Experts of a small language model: vocabulary 2048, 6325 steps.
Below are experts of layer 2 (counted from 0) of a mixture-of-experts language model. Rows are named router (the router's row for the expert), down (a neuron's output weights, with its number) and show model dimensions 0-127. Each number is 500 + 25 x the weight over its row's rms, rounded and kept within 0 to 999. Numbers have three digits each.
Before each expert's rows: "comes before" lists some tokens at least twice as common just after its tokens as in all text. This comes from a sample of Wikipedia text that the model never trained on. Tokens count by the router's weight.

# expert 157
comes before: " ", " was", " is", " the", " a", " had"
router:502501544489472474496515480528552491498479509515521481488527528506550519484540491471489528493468507549518473525552492511505498537463477499496501457504498465493544524548494519466508488512514482474451469493515515509505492520462509461473559522513533475467536506453484495500508460486478479477489544527519465469505443527478536513507483529507521484520486519476467495503514517521487501505533
down0:506481522512496495484523446494545489465495472501517516489546516480545515473499563495500493486496507510478469501519530492501524486499472506509520510472502507497464484531485496439498512528484512525474450489563476500502486484451515457500526491528534512498537493466495509470514486479471441512496498493517453501507525494491483513483446482485500463471498513436496544516508549551485489500494
down1:514477510539503496489504490502537505510458488512521500469545514518553510459484559470488513471480514513514469507522514490476549511525444508495517502492510500458451545536528492451492477525476508462519479468535481480508457528482521456488511509520498491494539493506491489487532479513516475524481513493498475510481467548504539504526422493499508480495496547482498514470494493535503474515476
down2:518506471504479481500499529530529526473451511513479477535515483531490453514540523467477509526498516473482481492518493490485512512488473520549509423527491543532452532493498505499509500506477508509505507486538455517485469476487513499489516457522466479507474508516502457496482504476532477538477497509492517529459472539474528479533494512468546488516519521509480446441511464521504476501519
down3:509530475496496505514510530501502506474499504451447511527513495520516501522501471483510511537479507505489553516496520521522474477489535502511491450517533505514477479463475509500523523484542512519542509503441499537499536483495525521488510474505438498513445475528508463535486515474524482483513521534476502505549515493488489469525574479521497552499464472509530473482479518490522474510540

# expert 88
comes before: "s", " of", "ed", "ly", " in", "ial"
router:511514529474469543534494472499472484502471511480482491551472487558428492471472483479526499491516511467497496483497500478491526503487478513503527506531507480533523475495465514501477488499505482509534493532500508500485497514491455505505472540481473492544489505521523477522528506467505454522476491474474493482450524535532544441493524528478467469512482504516496509483508562485480490547453
down0:463513440514513490452465460491498547483485464534507518489506495526517537493537486492524462504518525512514520510503517518494531452508486507449480517564449543454482463484455496518494498487549498525464482488497537461509484519482467518472484501509510494508508523510487527521507497495494488511511491511518484485518488544448497529486518465461495494483475456493533487537528476459513494510494
down1:469492489508544467512495548535486467520472442491501493466459483525495499470501542504507492512528469471518510486514478481490524526512529492560496486530513518474487521493466491483442452507535506498533505503513572473468520510472490515517452497518473484560515518469482461483457504512538477509503484505494514544503510485529485484498506517485508490505461516502496522500442522492498526481477
down2:480519503484490500475499526518538500499515492512520472527508561519526477532488522494486518516494479497508498483514470475491503522499448491511479512467459475494465480548493473527473496506549497483538471514496517486515527482447486488513505484492518468527498492493515521472464462470438464485478507513528553487477494492562546467444434505513467511480487510521486491518472494510546505494519
down3:525531475518506468461501539493474500495468518480458497489498515490497537477487440545521550493510514522499522465536474525503512524482467491510543481485477467532514501504505491496466488537454512488511484446471494513499523519434490461494548490525493477537504502464508473542478524477508520518473501458530498490471512438492483491466508468485487527503519524471485473481488500532524512509525

# expert 142
comes before: "s", "ed", "ing", " in", " to", " of"
router:493551484549502528506466494527511556479483497476497485539464520519443479517470479478493526519513488480501481507513506517538548535533486489486502502483488539541464536529508512485478473496501484475466524528467535480489495472507479525508488528533522537544480501500526477489522502508495539525439533462468490493506483538510501454504521509473527475503519535494524489500537511511463456507488
down0:527490491421532492518536472492487519467510489507476477498531513494531509481534500505524491516497521516528484500495512473496491497452508457447492476470493504511504508458485525514447484487474495551530520464504514509511466516465487511502506457497491467483512519519448559497504514501500481551474484494497500480515497545524484570514488543483444485477478532493479508492547483506475507499517
down1:468511531528492544481515490517460506506547507499547519536524459522525474537484516507459457519517532485486502495540500487496482471459551505474491516516484527522523517470530487490532492558517456476458471503502521460493479471499515506508457494484474531500493478504506511482482545509474496473515447528501480498505502525493487522517468505483553466457524492510487498505511495517517541502558
down2:536472496541474470519493457466503532478503532509485489513462498510488495488546491552468484483538518490491517534452505491489521463529460498503509519515486468490477492460479506506513516513524501496500495459481555490509467492502541539491452492518469467534497521475441528503493451475471506523547513502505477471506506493500491537475540500476517461489457450501509457477529500485501490487504
down3:505453493462488561494476524538514528540477492502499509512515483532473516491522533487491503485510503531471522472495485502497510533507539476489466531528513515443478471535506491533485483528531495488510454477536471460479525455519575534518456470529490488512510522492511489501506503500529516523523555509533482538518473486468530494512491468504516504508482515481508478511531484493523517441498

# expert 55
comes before: "s", " of", ",", ".", " in", " to"
router:507477497522518476516502523514512492468486525539461472521532482548486482471486539516483492505492489512533522513496479462473516499494518494485529517461533507526525487490491531499478511502489462529481467527524469487522497533508562503527516507499455566523517490503468505468523503490496536491530504520479479462540522504457440453489518522469453492511533455467464484474502518507515480460508
down0:464504505488479484497500471496508518508487505498510483488489519520500542498505520521517494482501494526516504472453503493481520491498470473534480489531474490502549484447510557562514481498524498478527502518479535518493504500518445466496471514506462516465458529485506544538506488469519503483519527498446546518494511498573512531489489462519507502464523559522555519519509487479523520492539
down1:517498495532482510489502578482514503505501478520510506424543487497529492510479497532509487545495468482452493514498533504492533482489504483492494524524520490470494531510499543481512503506500485487501485539505498540512499538520556512480496518454501553483511492520507529503508520526507528471533491492492537481508546468505482544534501532517446462489513508508501462533502488568482523464481
down2:507511485494510510528476494467441501506500504521486503486502492491535478472534491509543521495481460530491464508478527487537510501525575493477531512499515508503489492513538559497431505487492490508515519505526506499448549506542474520489483498459458541553515518472508512542531471508469493478468501485514517535506489483462470525538525521556490481511493476528492501495485504530518524510504
down3:511495526506492485481477499465517489503524518472505491447488481506478531468517475487485539483487479459519500552499529512483500511488493510529492486537468512498483513505512448518490505505562497459512516523494538544522477465496501493510522462518447532563572522484483510513467451504501520510486511513475492525501544496539484471479523524508489494493520486494479469492482540525500455443500

# expert 151
comes before: "s", " of", ":", " was", " also", "ing"
router:496494552484490514531500517469523551476502481514501466499468532506495516554458490461483505532491451500516533504441494482514540538546507478504471501469474533521490529495462538464475517481462533469524503484490505523528478488538505493506483492506503483522501511510555467521502493533498485527464516480465481527528526503510501442517514517506478486482482539525522522483513513528470471469520
down0:511455527510518480517499509484461528515475493494507491482452524545487508526456510478424516484524491498507492508505476486476516507504490514515496509474516495493482546494465498510503500511483462503495510514500528494540503522514500504562523479479524470507484504500524522517504484556437487529439483497457517473513518508510487453492478528534528592511497487497473523487473469514526482470488
down1:477496507479520476533496501522493497481539562491541479487486505518527480484496473520496527503511486542519532476487540481535536542532493517522496512505450500499475483480486533517524490485501517508519538501457540509500549501484513505481506495522509497571462525505507502479487508488494509497456520573501493500493511450486523460468533460503475526546505524543471513490500534485500458461515
down2:528496495505522514507493535466539481503509532524518545511505505502529499497503491485490519522545465443517488497520488492485484524488528452515467496505490495528476535469462520509502578509515482488483517518500529515482499467495506498456478521548486525508542508557479503499505459516522478523460489480480522540535475464480471508507441528489488518522443530485550495461500503520491489476506
down3:520481444500505537486516510479484487480536491516469514483548460510564556496537531506508481474508481486490462497493509477522491503508549519473469513527483492537482493516510517514496492463523498502521503478485509539538463519516503502473493509493515487564479511487522513479534471506532453525497530529443504523530515534480517449532542530506490479528492517523486489499505531488456503509459

# expert 103
comes before: " ", " the", " a", " re", " other", " was"
router:494529508481438495514507505520538470513496542518532520484504539497513467499499521488483476497526488503501470440494489502527479540479452520516511475490468500478504484509464537508477469470475462495500526481524508476509475486466440465531443515455520498472536525513490470478498468508522510470524508509494517438542493468465480520519495522495497482512500534481520481457535467507519496496533
down0:486458502501516517487530480479522524503545465526549507493493477469497504523479493458459501532516475560505470476512444489501498538503464483519525508527481492482516516495515502513496501496494497481512528500519540498506450511471486472490559495526516505466489501489498482511491482477478546462470475529524498527521462498493503491477460564514513482545538564498478545508524470479474516506498
down1:484492494554520469500464501466486488510488491543487505440516507518496469521488512472564480490481510509519496494518492493516479507481545491474485464470520536519456493539493511481495491507453524510524506491534440537473483554483475490529454458465476510569540485497492456508518500488473462496476518465512527515497509502541470498485486486480510529533490479518503487485506514508538497494485
down2:497504457508499509478522491534481494515472506430480495494492505520532507464501546537517501505464515447482501541529497513438511433500505512463489493527531481526541524469496522522495491465526501473478474550490541534516477471496510499526510476493502505499474506491515530466511466485526523473507487484533497500494488544515496527497505514507519494481580480541505504475509545515485488537500
down3:512506462474491485513524480520504502496476556532496492516473493517500477483531441472492490504523540521476530515526522494487470514526526494463490488464486481462502471510522549460472524482510480505554535505444472506460501437469459540468501510529482519481463465515483480524520482499510510492515510512482482501481508503473488501496520522492461526492551470471502527452486508540466500475517

# expert 113
comes before: " of", ",", ".", " States", " in", ":"
router:490477518514527545529522525479467489485450502504436485495491529541529575476517498476491504527524492479498526484485480475499490519472521452487480511522504477512489507500498547529560510504454460550539526521476474518488500511493508460493495486489441465504524497512497492479486480527499476480475504498492472498518479490495452494472519515518520453468515513505521528478542508503520454498520
down0:536510475534487500532483443507481481480488528510470503523473510495519460463499441528479522502519517533537536498514490498499500508491429470459484471454504473472490522511527488524534521478501456488535523457498523477505451483475505484505499502495493482473494510488496470510513505517485518491454494444536481435514511506499493480516528518468466460548496472482498492459498513513466504507500
down1:530511516483522504534495436494521541491530537502479487480464498514514460473499479523523493496472500497542490492502503501495525525502461496526527503540529467497486459445498496444525450510541516478504521493549520491529473460481533519519510526507484487458498495471485527520459526497497502557490493513521486469508525441536493508501546514478528476478503487500474513497493516466486476491453
down2:515517520479528508527501541464508490499534474481478505457492522510509497513486491499450501474492474481499499500543505530499524504529497515514489492466498485467498553465440519487496497495517499504467525495471501529447470433484494531503524541512513469516523510492524489533508458516492479498486492495525478510473532516484490493525502574560478553489560512474520499542491510477501485530528
down3:494473491501506513472500546521488475471504469492529492561517500489477500544487527469465475489493454489534514493500506458507542531484535534543498500529501456517485507493484522492490556488499473539497509512523491509494524470478460482521513548512446483532482498500472502445506495518542488497470465525485486482501511515506461479459514529464543508513507565488491501462497497482509531536498

# expert 125
comes before: " |", ".", ",", ")", "–", ";"
router:478508538541561512487518487529476507464484499453450492484479517502504467494529527495528496448529504511507493520475532522525497494478527483467501517500494498491467518497475541478518498516506538546474494470517510551529524467470526528508504560489481467503460505507517525542489560478450491527539488506512509500529525515495497498519515449510460479495524487488481540499500468471523501519486
down0:488522543492526528487490487571480488482462496523495526478487487470505499483492505476544436496479493456470506513457499506517501472493503514504519485532520506511491528511444509529534486493516502571478504472557515465536492493556490470466494508500487481559488507546490508518489508504527481453489499541501502502517502503529522529487541489511535509483510514480468496515514450534506476506508
down1:538501467501449515532536467486536471477499489492482511535500514503486534528521502518515511514515487476484491521541524476533496491467451518516471516487477473505485509477528494476463498520523545443503501457452506486528518514444531482518501511469502452473463483492461520497481515514523450543483463549546517516495474445507514491484495495470512500531510507504553502506507497500490511496480
down2:474513521477497548468480470498479483461482501488510529502442531495483439488501475492494536477512515499521493485514495475544472496526540505477515528489513518457493474500490531438505533532519512506524461486539498527501504486468506540504459540489489495486497500498457532536449511482489468545510490516499489544546508484510503471522507480494461531509519504530490576515504473502511512478496
down3:526509530510503505498490559503500500439490483479497480448448505496498502496496448539515463487503484462537450485500503506548488507539505469522462495540511483475486507495484474492504499530518485520501532485501535523520499491507523506489497443511527429505487511531483535498511493532526440513487481470515461484506524453515529486536490495529518535489472510501511533495524480474542530505502

# expert 42
comes before: "|", "-", "\n", "==", "The", "==="
router:470490463490488521486539515465469488502508521464461491516491471500526489495471511516487531484496530542481527529508491497508474531483490527498458507552484438488466524476518481458486488480472534472511503471494500486444476522523496532532501489499505490492525513519543473478491495513465497468502517531539486521467476476566494488513514502525524526545540525539524536471532485529524526493476
down0:502539531530507553519489512545485454518511506482503493466459524501505545529499517514513452503517493476524467497502507491489524545523511465514508482517476511507492420478514491502508489535488500485501475542477530496542526478485514514568485491511538481482518487508496484457454472461535486497490501491481514511526524485453505432517506494480533499498494520473491529489479509445500487494526
down1:553482530493517455548514498497503469458477489504477512501500489506470508490509485465517488479483473484496473534509500509447492528524536497461528470509471501508511435513497493485522543533532474488483486526480479492518500506497543488475497499553533493443471513528497495497463511523496500515474467506505516493521509478463496511482534512510502447550483489532519547516536460501489491478568
down2:498505481519531527487503517536515486513536533515530506519519530493499509553510510463501476488502505492527484486485483507459473545483496522489579558508495525534526483496477515496549510519522480527498486543486539483494507574479510470468504473472523493486489501525488525479459547501482503522508506519519473486521520475459518468521479469519535522537496465466518509517467484468479511482536
down3:533518468457480491487513541471516502521524504530484542467478540462508445471548530534509492469517485532513504475498519524509503510522543499506554492502474491518496471572514516532515454520491517499471505476484508440497501500500512471493523485520542488498495509522496497505479523502488486521545523495535513483505546481493492460506461504500504506517517507419489532482522523469498501485526

# expert 8
comes before: "ed", "ing", " be", " to", " in", "e"
router:504545461493468510525541534498539498495499555487507489511519464475493478462490520498501519457523491499505496491516505524500516503462479511512505517527533519524495535501535499484479545535500460505499470503478530465457476504463536508520464545532467504485467502468493533475551495499530515540464525503476486469517502518496503496433452508511527457508531509500539504499488537519517484529474
down0:513525517511520542537574505445520520475518525468528493541507496493502484518472529475514471512504531502497532469501498518498460439490483542486492501518514546514478509496450475452525485491516496522496522510481516483548516510481548522504454518439479517488470528503506485523505481486506490519465488512526485510483484502466445518472521530504525493474501542494475489462512489532521520487510
down1:485499470515496477466506497502548484512521488492541510522536519482502474504507517529483562486495464493504468449533510484483504447490510489489463490503542519512506514503523511482548512492520541503468475532519481498530536548510475492492506520496529517493507468515456527486502500443489530521543481490481477492478497538476457538485480539539481509548481477481537527500495501540526532511547
down2:510488494503506529511469516552479487480528495521488571437478502518536465475472551503510457509466506539476506462579501509471479494503496569548490509505495492476475504517484458537504493531501503510479529539445519491505480516448471488505518501499530519474509510491529513462496485505506499500456505505530535505487497492470462511474488480530477501511492481530486510512491517505492490520494
down3:466515479521493521536506552487506527528530476468508483516503489484477538527505520491485485510527516500540484507511478480545500512461463513486524545514506470497521512475470456533500525437538459521513461514493496534480471518495500488542515453530500476466498511483506493534517471510513492531483545523512507471522484484471482452488504460484514492461508464506545514459526532512506454500471

# expert 50
comes before: "s", " of", "ed", "al", "ner", ":"
router:440498490507478498484490481456511523519482500465479502483522489501524529507445527441524474533478466486499485486462502466497533495479503503496524496498476507536515518486428509478493499471493545534538506469467524532473502479519492497544497511470485477490500532526556470482481459504533479545465501485465493528500542482493519513476491528490498472493512506510506480457497471511533449484512
down0:492464508513503509534486493529507460493488491506475479497496489525531531509501472513490533509484484511508504477528488510514507553519500450536499495530463469498496448478506537532515509555511474473486479521504467501498536452505498500458478498553521514465514499466491466491504552457495475535471564500502528498527527479434509509522495482487449453480487491497523488495539470481501524516498
down1:537492528511505507481504494527495500488518490492533509493536466522477504482540440524528502491495525529474531537509499492470528455485522489515504473516480501460521492509512517497531504493521509476472516538468496460460494483487487553472476474474521523498518486494484515484502455474491544534521511490515472510493483503497499513502522460505463555460502434533533472519471500546468500433533
down2:449473461530534533493468524500535498550504493492510485492504502521499485489520459515549510490487490509484515474521475532476477476528515483523535507518474508521499558462491512480550533500527518492527473530506474517495503503501506556470481529464482498505501474490510524502488470530472522473508446499554481514483452479530462539534499471481509491487530523527501521511488484485486466437503
down3:520503482481497461467483448488528481535468502513504452504470534526513489539466522525502490481493483480535530516512545512426507506499506537524500520499507504471479490509510504443493494519477518548505502496499529498533500510487502486499515525532507509500468498489519514532490518505444475462438503479546480496492486529466489548469482537479531493542522512490479473505539499525515544538489

# expert 123
comes before: " |", ".", ",", ")", "%", "–"
router:467505554526529493483536507504471527463487499467450527498442513493492460527526517506503472445513518528504513542486528506522489489513519489494497508495559512486488479485485536483495494494521524552483502478533485521487562485482530510482495497458503463497483498511505529534496545468443498530520480507516483488532518532514506487500501448520455488505544505483485553492510487472523476512491
down0:541508477477538531553503521542498488450511478529504481524500432495495507498531498484482516539539503532525512499514475502526498515484524525525507501507486487470449481526516530546461521500563530473525488500499485527533551514509476515495553538474513476508483488464513518467539515480498497520512448516489493491508504482456524511486460512476521488511482537481503486520496505489546484469500
down1:472478487512504512515506518504496489489483520490483472561488457494454481472515484531506469534486479497455521502485464503466518524447501481525495504475463506484532470457507475514498528528503474452547488486465529513528502494481494526566521476518506529456508503472511475482549482516502555514489490497494467501475530464508488461460485490516465515492461484485484491483482530548504505462489
down2:516507460521526439520500544470508488432517475522523493471518486501478461513510477510500491514502528543540518533523521502503478449507496516458496481458530454466521502507504517512515509493488515523465553523500501501472497484519492473465489525495511495525502486550464528527540470456499530563518502542506485488491499500539508534507491519502487490485504524532531552491509524479495531506497
down3:507519478549501508498479509471483513516470538460512528497539537528519497534459540460513488458534508486479483519535501506525511488508496529498450502489507513454483503473481505468532494458490524481482492511486457459501483536463538484462478525447457555537488505508483481486458506518509469530525493484485525525492487489514469521482527496492488456520513527495530522471485477525468497502459

# expert 20
comes before: " |", ",", ")", ".", "–", "–20"
router:491515567499552523501519515540454539496484458514478487515472514497515487510529525530525492454519513487525500495473534483509497514488544474467464484500548454490488516512475522470498487499464516522466487468529487529513549467521500493479489523463492451502508470503518508491494531453474508522534480485493505534529478514491490461537497476509483477476513526477483506528523473441523500466489
down2:488515468450468515501538508496520486489482491493440526454525516486483458495496474497477511521508495480556485513493487515490496443504509504494490477526494521479509451489489555537529477498489511527497442476499490527494501486547586502537491482521537487518510541506490486515495515525504491509491508519472504505474442521493527525484530485494543482483512491533530506525512530517537454507521
down3:502513527523453508502495487483492485521519485460485492481488495491476542541453454513523491530471505506478474502511466515522515486482495472502461499508526534521493501491483478472467500542447503505475499490517488463512454482456500525497477489476507508477473496444504523545466523520541512580485511503528444525500497480504471454521498494519441534516477495504487530526502511507483522530526
down4:473522498487475483538500508521509524506495500483500467476590486524496533464456502495513560556483486514492516534477504510465484479486492471524532516468484496473556492486503526498491492483525538517566461483485482530491499494487553494469476516458509491553507502482456476493506500499474476533515507499490464483488520514488494494449478519517457506472484507491476517486499513512490523456487
down5:479512519533498510508507478511480500458467496519477483445531537473478451549503497489499527468538455520530494488514484532501529515487454503517510505502518524487525531505522530463506496505485506505490538484454526524545476506485492501483514490493489494497471495502532485512519497467470465516464526504545477488486477473483452500504504505485488516506524571469477588502514460478503524532489

# expert 158
comes before: "s", " the", " a", " in", " of", " that"
router:504488511492472493512448519509509496494496524517501512531506542523487496534513529511480470493524476475504516465505452489468464496547494506517529485490520460560483440487518516493501514467444511501527533499518504476493502515519487477515530462548527497531480476501507494482479555464467509450522514501534506506449467545487448477490557504486510490495546484489496518504520511485501466490473
down0:502479505513508500504534520500481482525508445535491500533490473474476478499501508521491523496570564512505517496524505468494471506505459522524527522468481459490482524474498491522486472477479512497503480467497478466487516505497546557524436488513508509544513499503458509498499499483521541568480538510512502488488543484537558493505478495547530537500520535501500526471493521506497479506515
down1:520468507515472480487500522486492466503495488512529511482482529524493537478469509484544468542510487492526494526512498538506535452478515476533489490481479518476521553502579519514535449473486508485483501543477492538491476501506490496484483507497464539496487433495439495484501523476470510477527465500485536500513468521504497541503520512502529468516480469503471517529501485458451503523496
down2:522484526509481517459515520511534490508486486500504521470493510458479536481544560471502500526487514536485529532473532529473478492448482518506539507481511480510470504549472438543541511498518480499480504503525511451499493513507489518557467452499531478475475469528467514514538499502516490510558503511550475512487496508504509517491486499491481542519516435507483504493488501520498512480521
down3:489489477530506522479525527470489520533449486515519467477491492505519495523465455489475454471501556448515533522489531473527453492509493480490492513498501528495466540462459506515489504505480525507516497472505484547492458508530502461503481478523505479491486532509504487535489524499453526469436483468504481520455531493536431539508528489503527492485491484532508508521510496471490514505497

# expert 130
comes before: "\n", " ", " 1", " 0", " 2", " 3"
router:508468471515490500458525475483446509500510511438478496547478507519535502519519476475472499434477532520500556493477510484471483528469553489480475540483498472481518498477507517493493476531482514485523504497498549526538515496498533486483554471523481488514517486508477480489466502522492520487493481568500483503505480495488474479496483514468512538530482521474452539522497483500443506499499
down0:472470510533527522558474467540472481448504530509512532527508506498490486470451514540454511506498492484498472502477499504471499480509468496517482452513491476510518516476498470472481486501507513491517503491519522422520486469496514503481493521479469472507499477522468509521498481480489507494464510494521477549515474477424501498503505495489501441539507535476498518527471505510483458439476
down1:485543462486530490514508535477514484524516455508520490576516487532462509493512517491516487501493491495504507436497468480530491483525540484496487486477476484502442502489506507541489472502460485447484537506498503508481488510503498491466498497429515486551493473489530490496517493520477522510517495455424474506472554534511501499495488489521478514533497508494476499479525509473520537506464
down2:494504506520467508488511509519531491518474510496523431499508459488494516459462522536486528499522533548496500507485476437476518458481499500489545504510475523468503530482531551503492502571470550486495501518511538498526478497526478487538518509535503508487503523572526480438513490490451504492526501518487502474482468484471526535505493489472499515460506481496510501477511490494483497525510
down3:515475522473523501467485496507503500500516526531411540483457510476489532452493514466520488495487504485502511489545535524496465509533484484463532512462499553541467497476499519496495447497511509515495504497559439498483471506477511504517510518497471540503493497468525498486474486496493467508518513487517511550500513469534491494497529472507477469472520483485449499504441532507515496504476

# expert 133
comes before: "\n", " |", "20", " States", " is", "born"
router:500487473490455494522459535501488473461516529543502482462525542489521489521483496491453492526534479494513491458484517502550492532502447518551505488456458508489496511508482513520475464462481490492507542511501476450510487514490453458523442485492493472496503495510504487484503470497544472490535492452487523492506541495473492532488523512531504496509508526468508481472536471515548503490522
down0:514530532493495481510493478482472504562499499458500474471482499502515474520555519490518527502516506466482499537513535500523504514411512516495473465522482515469508558524530510464499491463513516487499504561517510514502505491502474497463509498501509533474540492479520526498494505494491514460495513505504536492496492545508434457485471524517502505477496483552491505532498478485452459499537
down1:499510522510457503514533492451478522511496475520524473520497493489552521470474497482486504466468515519475505530529543513503471548472476480492491516492518499488487499544480484490453472499516515509468524494437539458546480484501556487475531507524560514500463477485501474499491504525527471507529480503508535516504510457521453486527465450520486514514481524484471500521482519473488473470508
down2:522463478431534564491475531497484489498538511461489511507514504479540491493477529499498505486506507461522476481479476471521506508504512525520517499490508488509513525484554525501504482484497459518516507465517506514533510500573544489508504505464464502485498538483504502454502465478537472544516475483469492477494485522461463471491481497481511460471495496515518489522541449536530485535530
down3:502482484484466540508503497478496482518516523502517476534485517539535540480503484485512478492490484480473537509476508483479478537455514519561510495530493483493496540508499509501512537483541444488515480428493512506527526507554473487472536535480450521499502494472520442509522535485525465528493514487508485510514497498538506492476491460474452518457503480533506519462468498515460498493515

# expert 108
comes before: "\n", "|", "-", "==", "See", "==="
router:477489485505465486531497540476513469499521522545504481460505537477509476528459511506476485538548460519542499462485491495521523524515451540537510470482474523481479510480478495503465478469498487472517529525518492458489479492477467469523463499476500487504494503538500464496508454478525495515543498457488528477483531484468516520508510534536509468521514520483535505451525462530531526510516
down0:526496507508534476542472470503480521492549491510484453494509506492502467534520498498494494542478516440490489503507545495508490519555480516484483473484458486495495533500499507513555509473470441495550454472508533461492530465503510498498520490525498465506475523494471457508501479488477466529513449498483519523467521518493505473517545527552478498522465560505504509477507504501510523513498
down1:446549468495508497479505493503523503525465542500476522523490506471475496523460516498492484506482514525467521505540468514479526467477527524490449472492522455547496488501512497539503522500515501468461534482494484506469506494445487467513488483531471452529508529503546484515473466529519496522515544491468491517521465539527485520533492498484529469505458472457517471503488488476463494483527
down2:491508531487508501497454467478504472516497505492509497520496505487498540484478486528503539529498450562490477557526448514486501525510514483483444529479497519512485516507515527506501470553554535471485505536480470518500475455490495457539464492478493470508504523515545488484501505507543489504484533480490443452505510496469504498543455486515474485491479498467496471515525519531488485496515
down3:482519520501516521477485474520527472522501475477496511505517509498514508502464497526510517531499490473505428481489495503524501518556512487441467488479489510507469515508504498516535517541512480488501495478453490512466483499529516449512507459486487480521533495457511530553511511490533455513471521498513525468514527497471579501545467511457519512522471491457503494485515497517520504529440

# expert 109
comes before: ",", " York", " of", " to", " in", "er"
router:475473511476486489514475527543494524471480483522532450500444513485482561513468532514480461512499513490512526481496489482534511512470477486536471500469501522532507514475544526506516500492483467466482504509535449486482475514519445471480513508481495481506487466466460483503511539478543496509534493487480473538469481502537514456498535474500495531481471526463496537477503525521484508543521
down0:504493483481481468505493476542507469487510491470520538501567518457515490447506438537507505476482478524481538510483509513520515492498501524478477497514491533515513453499517509550533502516518489497498479445518485506525470444502493511480515504465534486526509470519472516483521460507526526526496481504474473526470514493516532485499509491486486488533463492529517519472497544539542476509569
down1:509504564508504468498532461474533555505526471490511510507501496527510514488471499498500511513541509537470429490485499489515470511493495468470494487485521470473528565515473509485498515511459498513519495495511449468491488491518516509512485483514496550540493535514497446509532537548537477467540490511490487456551529516499514508518517512526519507521482539513469514531510466495488489471517
down2:544478484506496453474447515529471473458482458495507507488523512534500524475481498502468537471476485522499482531535507512466496525488524502499494508482489512534490558498513511527540479512500476482510555499453476553487519477514465469508461538484488479492524521523487492510525464531484505499498512480485521482492499510550462533482511564518505468474482495477445528479466491526489510522500
down3:506521518497521453494503470507522451506458517507496507525461509509453545460527490465514513466469477494511558494483523517488535501473531486493514561519488522506489505497439493504462467476527496567481480515486465539517528476491504488506497491522498485468507486508526460516523453466474500484514516486522474462501527528504504513474501484485482505538513458480510537489515487491541538478531

# expert 145
comes before: " was", " ", " is", " the", " has", " had"
router:486552502462490479501532540534529487498500490515527470492495517525543540497501533461494482477487478503539479520524463478463490528526478512482469483520472474487499503532478485506485535483481494515478510448510522530450470516451499480493530469503528516488493483478483461472522487524482479467516544491468460453519461497487518549499497546517528497480498528494475536509504529510480501451525
down0:503519480472504514503528472481480504511560472521524511525486482486451494485464491481509484528539431516495474468489448528515495517477458457521537531527441488465519486462477513533510479494512459498481503510544534478515474492491473515495509508466506492478518539489501524475501489511477518439523462543548510469527459482494515473494488530500502474497508511493505498505520485454496512515490
down1:470475497517476522488503507501475482494484485483505513487431522485455516512533518497497510510502519536481553511480486469515470503508495504509475531487475518475500490524514477493527485476481528467523539515487473548453505521464499477454510514495492533502514529450471502468489477482534461508479536479485458515471518439514495470507508508474452536485471540493524533484486545505550483494456
down2:486500532471449491497453474492476508475509493470512521539469526504470515512471480480502500543452526501520529480468502470497488522547491531521490449508470526522486503526480559517490479493504491486429475520504495494515486546545540466478573488488472527490514535520516490498490464514490500494495483520505511490523504483514461500483481505496441499483483481507534466496546492525511518489479
down3:491516546467479528482516498472515478506468521551528523508460471475539513518489490461454454502567483497516516490507499485480503477494487467454495520511486453486495528443459517504491555512487482496539505521469508486539452478481474465481491538511477523525513473509481520496475497468484515510501478528531494527520470480488508495550517510510481500518501469500508440537484485509482503473496

# expert 153
comes before: "ed", ",", "ic", ".", "er", "ly"
router:537529495499498506500522512544474491459469491510477526488468502543486486453529489508472529479501503512503480485494518466519532521470466501517513526541482473533499489493526481522475455534507472526524534533533490507465534506480513519516484546481475502517463530528517476495461504454492480480481496534494545439492474504491537525487526526531463485512499488498489518472485516467488490562453
down0:502477554490502493500505471456515479520525556486504492547496516509472487498500524534458486545483472506498511494484473498520485509481476529568464492509470487480489501531491461529528525505514454500533489471488471482518470446557529512498480460519472493471492519446554481494521513486495503490518514496524518500485467484462509451502542525506527478511515500538504514500503489459474497481530
down1:532496483509491519519522518452496522517504531504504488496527485541512508535495507525510518508504492493459513521521477554541489489519507528522491516510484502491520493497554541503504518464519518502570505485457461471561509489489469544502490478523509536513478537507539489492495478504466524505454526497492511519541486507492478501471521495554483579507496469524495553526494496511523530492535
down2:463497479448507465523490503498467471517495488527528518541491510520517490496496522516499534479509514488510461525514481491522494549513497448513502526541506497523437457494492502510504490467477466482477482543500455476394505521502472489529498514480503510501477538474496499477490514466502541480519462526457498507498504483464532514497523460463465486502504469501483522477497500496483482526468
down3:488500511532511490507480521527517474477481517490458479499520514539485488487474485499436451511518511485516528491513478508514529503513478531539517494484498492501466450504509453519492517482464509512511487470469483505519529459493506491501493503488515467517569485470528539464471490451483490533531494475483487474493491502510502476479538522444493450555516544520480551453491508473522491473515